From a checkpoint of a small mixture-of-experts model trained on Wikipedia: 78.3M parameters, 80 bilinear neurons an expert.
Below are experts of layer 4 (counted from 0) of a mixture-of-experts language model. Rows are named router (the router's row for the expert) and show model dimensions 128-191. Each number is 128 + 24 x the weight over its row's rms, rounded and kept within 0 to 255. Numbers have three digits each.
After each expert's rows: a language model's description of what the expert responds to. This comes from a sample of Wikipedia text that the model never trained on.

# expert 33
router:146181146105134127152119127129137125108120131109119125141164096145147128146109108160095154140140149145140120105141105111114118106113131130100091163059105129103074143132119122130111111086107113
It responds to: Name-internal syllable pieces. Middle or end pieces of names and words, mostly in tables of people, e.g. Saeed, Yazid, Clemence, ceiling, switchgear.

# expert 16
router:109174154098161144110100091099152109160086127138176109145082164162140150117107174084166136167140107136177140092153163144099164109147086097142146149103156137131109116146131120157091182128143138
It responds to: List and structural punctuation. Line-initial dashes and colons in infobox lists such as "- Country:" and "Website:", plus paragraph breaks and clause conjunctions like although, whose.

# expert 48
router:190123148121098166083132157152166168124133134151061161151131124136109134121130134157143122128150105117099160128155132163103123167104071120133150137130106147140169144139141182080122106150110145
It responds to: Table cell separators. Pipe separators between cells in wiki tables, especially header rows and sports results, plus semicolons and line breaks in lists.

# expert 55
router:136115165161120118124147099101112138121141113135149120089123124137151083148152102081107126153124130108142142153120132096187160106130106096158118121132120117103119114155106135106114145127150121
It responds to: Foreign-name letter pieces. Vowel and accented-letter pieces inside foreign names and words, such as é, í, ø, ä, uch in Mauchline, ah in Savannah.

# expert 51
router:139146117124152148099160161111167122079122103121137139117180168145095105148125094084152130129104165133131144119102082147129156120121123075170102154154096130084113129113099170139126115109156142
It responds to: Word-stem continuation pieces. Middle pieces of common English words right before a suffix like -ing, -ed, -al, e.g. refusing, reprisal, remark, interested.

# expert 27
router:131156115135129156099151102168132127142183139105117112067137078144109115154110097169131161088144122124116138145151151122139148177140115140162118132104103094142113154096129157128081143107097148
It responds to: Birth and death dates. Opening parentheses, born/died and date digits in biographical entries and name lists, e.g. (born 16 March, Died: 29 July.

# expert 15
router:113137141114144122127157148118184131125148132120144101134089133149115168129156152149131092172139090133108109137158157136077102111131098106170132120133091134146126134138152121153140131111125136
It responds to: Heading and list markers. Equals signs opening article titles or section headings after blank lines, plus list-starting hyphens, bullets and headings like History, Location.

# expert 44
router:110124096117122106130113085142163177119136127136155118157093118152088165144129123112136141120152111137170130077135101072141098167131146092140121167144111126138093168117139150163125139142126140
It responds to: Colons after team names. Colons and punctuation after names in match reports and lists, e.g. Sarajevo: scorer, "Nottingham Forest ENG:", plus commas before years and table bars.

# expert 35
router:077135115128151135152171155111126090152084131139124136176127120142103160149161123149138122127119113073118173144135156084096128126111106108108161123150126140139080127183128143155100096119091102
It responds to: Comma after names. Commas right after a person's name in lists of deaths, people or places, before a description, e.g. Williams, American athlete.

# expert 12
router:165157168153139118116111101135147166143086133135149143113128123152103172114103182125170147138139139121152108102106136075135146115114134131124131122118089152145119157143108097119146153139104127
It responds to: Infobox and table labels. Line breaks, colons and pipes after field labels in infoboxes and election tables, plus header words like Candidate, Party, Player, coach.

# expert 62
router:159158143102127124084150103087159127119140112126098130092155125143087108141119113166139098088179122096149124119152069132144123171085142152160118128171118130116136078105101106129125090108115149
It responds to: Middle pieces of abstract words. Inner pieces of longer nouns and adjectives (commercially, significance, compilations) and headings like History, Early, Legal, Official in section titles.

# expert 10
router:103086112120162133095126103128112123081122109149166112151139156151153127121112156141117085089133159161093115113162116160189129133145106153120079119118137119108133137119137151097154124112127111
It responds to: Locative preposition in. Prepositions of place or time after a noun or verb, mostly "in", also at, on, near, as in "a village in", "located in".

# expert 20
router:171100121148086174116112138106172170136114139129113155114092115132127149128112102146068126157138096159155125093097118094117131146102157102119168109134136151149118147166143109149117111130112131
It responds to: Sports results and table bars. Sports-career words like defeating, beating, for, loan, and transfer arrows (→), plus empty table cells and bars in squad or statistics tables.

# expert 38
router:096127116103136121091113127157142138072127105110145161143127117130145108130101116106109167118138119139138071130140093104106147123109107112178125094128141110144123104074138145130107164120155082
It responds to: Prepositions in set phrases. Prepositions and conjunctions completing fixed phrases, especially "as of" before dates, plus according to, at the time of, as well as, alongside.

# expert 43
router:107141142106157148131132131130096107168123141115153132098163117127137123106150110160113124134144113143170151127141146089178145090121085124171154110121131143148124160164145108123103136181139146
It responds to: Sports table cells. Pipe separators after scores and records in sports schedules, plus football position codes and units, such as DF, MF, FW, %.

# expert 45
router:102115104140101113140108169100141079137169131117154099090150150105093138093106146126100147131166106152127136145069153133147120113154135153112170140106121105173132172145098079122136146101110129
It responds to: Currency and abbreviations. Dollar and pound signs before amounts, spaces before numbers, and abbreviation pieces like U.S, A-League, FC, often in sports or business text.

# expert 8
router:108135113104102112167137151098170149158108090139142145133132135086106132138161133113121083122139116123133099158152124164081162131157143141104138170134111117107084157164109116160101164105103125
It responds to: Starts after quotes, line breaks. First token after a line break, table bar or opening quote, usually a year's leading digit, e.g. 1987, 2020, "only.

# expert 37
router:135106134122154080156156143118113166138146135122152137127128157145105120087142106137159100144132124154144132159133168079141150093155070147145132133151147118097139062148132090127157144129142136
It responds to: Census were, taxonomy labels. The verb were after there in census prose, taxonomy labels like Genus, Clade and Binomial, and mid-word pieces like str, gr, r.

# expert 24
router:136118135108127124125117128115099146129142123138121116128102137117125153130092092119100109142102106135137114134120158120092118126137083139115123126131161140161157106120155136116142145109091144
It responds to: Digits in codes, coordinates. Digits inside long identifiers, grid references, coordinates and register numbers, plus closing parentheses and line breaks ending entries or table rows.

# expert 47
router:131139108117093105180150155146170134121125107111185134134134132165104142099173103150078131173152119144133141125107148114119129146170151141116138121157172108172098129125130114120132106142086149
It responds to: Digits in dates, scores. Digits, spaces and dashes within dates, year ranges and score or stat tables, such as 1944-08-01, 1872 to 1873, 116.

# expert 32
router:116095129114104110078138153101106128144113135132129127090100129162123086132136130134141126142110155099083158133104173158153125121107120157141140137158153117123101109073106121126164095116158153
It responds to: Middle pieces of names. Word-internal pieces like er, p, or, ah inside personal and place names, e.g. Oerlikon, Kemerovo, Apollo, Fahad; also master, member.

# expert 26
router:132157102112164139190113135156131126120089103130150116182118115122129167149131083103135098155144154167166126132138138124084158101154120109077164115117155141139125136145098091104158114099130160
It responds to: Row-start numbers in tables. The first cell after a table row break, usually a number or year (1500 m, 2013, 255110); also comparative adverbs like better, further.

# expert 53
router:136116115127154148137134092131120140100109131154101083143151128113148095114125117139113135157078164107133096103103111129110123134112159151141110152109107102127133120105140126120150120146161078
It responds to: Mid-word letter chunks. Word-internal syllables like in, un, ain, ig, le, completing ordinary and foreign words, such as shotgun, Jacobin, triple, fuselage.

# expert 61
router:150124116108135129092141140130163106082164113145126099137139155112157121159123160128152107081113163141123094117147086158159127137125118102185087091126135109122162136105090114105121142116160087
It responds to: Prepositions after verbs. Prepositions following past participles or verbs in prose, such as in, for, on, into, through, via, during.

# expert 40
router:115095180124102127099081107163130137146112128132116140088138131115133092167131105153120163117114129113098111095120080180142126128103141111116104140114153107143133108108117111131177089135123086
It responds to: Name syllable fragments. Short mid-word letter pieces in proper names and rarer words, such as G-aul-le, Amb-oy, Tob-ar, ra-c-ism.

# expert 2
router:116130126118149159117129110101120103131112157101100133170168114082191102124149097169091117123135131129178114169141178132101116126150144142153114145068147109147138144135133139119152146161130138
It responds to: Of after measure nouns. Mostly "of" after nouns of quantity, part or property in descriptive prose, e.g. length of, ratio of, percent of; also science word pieces.

# expert 1
router:115105164130131130150120145142156126066137104170120152104116107140146114149125107162164125155153187100083144123146155138131118135087110086146114095146147130113143110153128126141114113106159113
It responds to: Verbs, auxiliaries, adverbs. Auxiliaries, copulas and adverbs in running prose, often after modals or is, such as have, been, is, largely, widely, comply.

# expert 5
router:095087176138092121093128147121096135176140086116129147150165143111146124135108109115118138127140121102130139160093134098159135161146126095140155157137139135100105159114142086141119135129146128
It responds to: Letters, digits in tables. Single letters and digits inside abbreviations, codes and table cells, such as b in Obstacle, 5.30, BSN, SON; also as, such.

# expert 49
router:143152095115160086139175099104176148139138150138099168116113093153107106112162128120137144123127123171154177102123106120107088144111125150183156111155131103146102147084132074153106178072118130
It responds to: Nouns after the. Common nouns right after the, often followed by of or was, such as order, year, film, city, letter, period.

# expert 18
router:114159119127177140114124096130082148108116121123139084075125125114095132153119165149143133119128103128102137108136125153112112088139125152123131128085155111169108128146123150126128151103106123
It responds to: Paragraph and heading ends. Period plus blank line ending a paragraph, and closing == or === marks of section headings, before The, In, On.

# expert 4
router:164105121133121115102096145074117157098081140129109139114121148134141131132115125113122091132085177106105143130150103154106127115121154101127105136144131146112132118113154173129107103166147125
It responds to: Verb suffix endings. Inflectional suffixes completing split verbs, mainly -ing, also -es, -ed, -ates, as in ens-uring, inflict-ing, threat-ened.

# expert 39
router:124127089169132117127124103187116078147120134117142120147175141136153136175090135114145135099122122136155070169078124125133120111119112100150131136140138099135180135141130133117115134174116110
It responds to: List item hyphens. Hyphens opening bulleted items, especially in See also lists and feature lists, plus score digits and some prepositions like on, through.

# expert 50
router:123167094127100107132144108111167114097143114139120113154144136114132161146183133167134136131112140106113157141169090124118138143117186146142099127115097142123114129161113089133100127160153104
It responds to: Months and travel prepositions. Month names in dates (In December 2021, born 21 March) and "to"/"from" after return, retiring, welcome in biographies.

# expert 52
router:105088114144117131133103096187134181154157086150119120165094129109167139116152136132091145130121155174116080088138125129114098153112141094176102139133138096156149124175146107097142086143129128
It responds to: Sports-report prepositions. Prepositions and articles in sports match and season prose, such as "with the Redskins", "at Toyota Field", "defeating", "against".

# expert 59
router:143163086120094088156131125131127088131170123118076136134121168138127148153114137151151166122142138110111128157099148109095125160143149116100112128116126090137141159073101107102109169136106157
It responds to: Number digits, chronology arrows. Final digits of years, dates and percentages, such as 2008, 10.9%, December 23; also ← before Previous in episode chronology boxes.

# expert 29
router:138084129163141093103135090107086146148110180132154121122119134098119131161132098145107143137149116159114165154159150124192116138133081149121136103104148138163171145119114130150146145135137170
It responds to: Digits in long numbers. Middle digits of long numbers and units in reference codes, measurements and tables, such as NRHP numbers 87000672, ft, ′, cm.

# expert 31
router:144135130151083131186124126166117128151156118136146084100158120123102124095147160166130137123162090112136128107088158095156129138130150103124127138103127120080120168178134072107140126127105133
It responds to: List and table boundaries. Pipes, line breaks and labels at row or section starts in sports and statistics tables, such as Total, UTC, Bronze, Legend.

# expert 30
router:176132115105095113094149114159100122119106107137099153082140152139090076148100116103125134157134175109144125135088078148164107132092143104110102168128105094111112103112117117139162170146141116
It responds to: Name-internal syllables. Early word pieces inside proper names, especially place and person names, such as Wor-ce-ster, Sh-ar-jah, Malab-ar, Frank-en-fish.

# expert 0
router:119115095106135172111107166104144139106158122098131104140157121092112180091156097156131124107114138106074127131137133125111158181074150115094156126154135121110113107108123100093148127117124149
It responds to: Sentence ends, award results. Sentence-final periods and exclamation marks, plus award and sports result words in filmographies and career tables: Won, Nominated, Championships, finals.

# expert 6
router:181129132146126154113101129102106161109137168147121099133128156137133123120138135132099120107093161138148102093134147156113122105167145123131144085141156131097143136088109126124126111144108076
It responds to: Mid-word scientific syllables. Inner word pieces of technical, biological and architectural terms, such as pher-om-one, rand-om-ly, sc-al-p, Ker-al-a.

# expert 46
router:133067131145095128143120143147113139128121106105121139145179168117120151115133150147118153122064104130131132135128075150126092168125144177088098165115134103143144140124162135143161093133116137
It responds to: Sports and awards terms. Competition and title words in sports, film and music contexts, such as Championship, First Division, Open, weight, Record.

# expert 56
router:114159151086127150163098107130102142134126112074128131125097150167139122115159155111120139109121133142149138108161116100129125103121118095133116140098149121139107102170150091170145089152115143
It responds to: Second-column table bars. Table bar right after a row's first cell, usually a rank or number, in sports standings, election and census tables.

# expert 42
router:106137101101122158123114101098183136136096149106157107142114163122147158124125166095102128107102133139119122166104128131143135154114132126170088108091110141152115126145149182060102167151129129
It responds to: Role phrase connectors. of, the, as and role words in biographical descriptions of positions, such as member of, director of, the former, Location.

# expert 3
router:123127106102118073114175113112101146158142117133153160151105132083160099140151095146130143099105137167118107150131110168162184149103098123095132074142113118090101106074147114133102165163111118
It responds to: Sentence-opening prepositions/articles. Capitalized first words of sentences or paragraphs, mostly In, A, On, For, An, By, after a period or heading.

# expert 57
router:119092136146136158124136100128130144086144140135075131145107157112174142160134130112139104106109139106080125135140132136150148101124116156115151128161099128129143119101089144166150139130136082
It responds to: Clause-joining commas. Commas, including ones fused with quotes or brackets, after a noun or phrase and before and, which, but, including.

# expert 7
router:166131123116127101153131157138125156115172165125150146133163127123100095146156099150114114121126099156126167114172130090106105166124082126151126092089121160112170138145152079136142120126071116
It responds to: Infobox and table numerals. Digits and decimal points in election-result percentages, plus infobox field words in taxonomy and building boxes, such as Class, Built, Designated.

# expert 11
router:119097118160095139099118146137115107120167128150129093157140097125109107093075122116173118110112110114131152136082149093168098130163157122130179147145145120112094139142142132132118095111149138
It responds to: Name-final suffixes. Word-ending suffixes in proper names and titles of events, schools and teams, such as Invitational, Unified, Eurovision, Formula, Classic.

# expert 22
router:124164097126111161135110160072157159157125106155168163151133148071149148115096156134113079116146102164118113168092123151113167122117153131111155154164148153116097164121119103131143147125129182
It responds to: Mid-word fragments, approximations. Word pieces inside words like there-a-fter and l-at-itude, plus approximation words (approximately, around, about), em dashes and commas in lists.

# expert 19
router:124123109167118137138070156150183115111124084128150162158158118109149155127111137151134113153097110131116120132125097150107087124142118108133117169144137101091114162129166086151120104138148173
It responds to: Score separators. Hyphens, dashes and commas between sports scores and tennis set results, such as Arbroath 5-4, 6–4, 6–2, plus round and leg.

# expert 54
router:096141125130125162122141144118133087147121113148135121116138113166102149118159098097120148138084141119120130123082111118123097131103152109118165147122139137080128103141110169118104105115176088
It responds to: Name-final syllables. Final word pieces of surnames, team and place names, often in sports tables, such as Hinkh-on, Gholamp-our, Crusad-ers.

# expert 60
router:095149137139100132127094137144129121112134112129113138111146088163134093164131112173109109091153119115112162127142104107149155145150097146104177132097140148090105072145178146125114066133143116
It responds to: Year digit 2, inner syllables. The digit 2 starting years or ranges in career lists, like 2013 or 2020, plus inner syllables such as Angios-per-ms, l-iter-ature.

# expert 13
router:118145172153145148106142148160149103172127129139094094154195087147117155171175108129138128110150106110124150167155113134144132169105108122093140140086136126142132130146101142091100163108139105
It responds to: Track and episode tables. Track durations, table cells and pipes in discographies, episode lists and results tables, such as 3:24, Won, Nominated, Episode.

# expert 36
router:135174147086130107185128139099143120153154099142130143143091098163150100127136132133111164123135109113118166150167148149124164123146117081128127114116157114148098152119106089149104165171143099
It responds to: Group and part nouns. Nouns or numbers after the, naming groups or parts, such as the two, both, the latter, version, section, often in plot summaries.

# expert 28
router:168155092105109161157144168131133161153149117134084114123169126138168141159167131127104118129118178121165099096082156117110112127124091129131099116117108087123116113123133113115152146154087115
It responds to: Table row pipes. Pipe characters opening a new row in stats, election and career tables, plus word-internal pieces like ern, orn, ial.

# expert 14
router:121130104151068074099098164122161080153170130106120149111163172117140114100136138118096119128147104146096138129133140180097090164142139158095125117157105122090149101111120106078130082160127151
It responds to: Mid-name consonant pieces. Single consonant pieces like c, m, -P inside proper names and foreign words, e.g. Mancini, Marmara, Mercury, Gunmaker; also Cyrillic letters.

# expert 21
router:163162110137099105166110137124108086130093119156091124120140165099147100109087147077151154162151143165142109141094093093125079111144123087115113169130114138112106163109113148147110120110164152
It responds to: Name and word fragments. Short pieces inside foreign names and rare words, often right after a capital letter, e.g. Hrishikesh, Baccalaureate, Stanisław, idiosyncratic.

# expert 41
router:121154147099143144116129099149172122134105116169128120095142096163123153127116121093106164132150136144152122104137092106158127095128161112118174151108105147075086091120125133119134157077146084
It responds to: Foreign name syllables. Inner syllables of foreign personal names, especially French or Spanish ou, o, ro, such as Maillou, Napoleon, Mohamed; also titles Sir, Chief.

# expert 34
router:093113141127146136162116108129134154143134136136182138133102103138141147106164122138134149163131121131142163138152129150125138122130147092102101159075147126112110107126142121145181074116164086
It responds to: Determiners before names. Articles and determiners, mostly "the" and "a", inside titles and epithets like John the Baptist, plus each, every, what.

# expert 25
router:187067112121134097179110112118137105150152146132117088126141151177118106150122142099150116165140119148123100086103116106118112114124127122144096123109106130106133119112136090130115099115141112
It responds to: Name-internal consonant pieces. Word pieces ending in d or l inside surnames, and the colon after Species in taxonomy boxes, such as Sturdza, Gilden, Braddock.

# expert 17
router:108142146127147179124117134117163124139147119082121119114104093141119143080142102181100116126159149147106085139130104072124141134120135108113156127171143135124106129116136071173138105089122130
It responds to: Sports career headings. Words like the, team, season, family, Apps and = headings in sports biographies, career tables and taxonomy, e.g. played for the.

# expert 23
router:092154111092142125172101138087124108152131104115132142143104132079135156150099140129105137148137079115155131123109127143122146115169120106134137133106155127126138116084170134096106131143157155
It responds to: Capitalized word starts. First capital letter or piece of a name or sentence after a heading or Mc, such as McKagan, Qin, In, DOJ.

# expert 63
router:118147158146177103125103161135108102131150146094132153163135165097113110111138115131166148117137127119078096111171116170105143126125156126161147147130125153108131159109051107154092145147167146
It responds to: Sentence-ending punctuation. Periods, 's, colons, question marks ending clauses in quotes and prose, plus There, However, Note that start remarks.

# expert 9
router:140122124152162164134149098144094095145141144150089144101147125149097087122124104106163128138121119135118139120127096144172086097101130085138106145115072146078116125144129150100132099103149100
It responds to: Mid-word syllable pieces. Word-internal pieces like re, op, over, le, ol inside longer words and names, e.g. Undercover, Hargreaves, alcohol, linguistics.

# expert 58
router:132135176112115140104120121099139140135156143101146124120106152097120153133091157083110152104091151129101140132132123112093137115128099072114175137151143103140139110114143144099148128143150117
It responds to: Table cell separators. Pipes and semicolons ending a table cell after a place or person name, as in "Towson, MD; |", "Dayton, Ohio, U.S. |".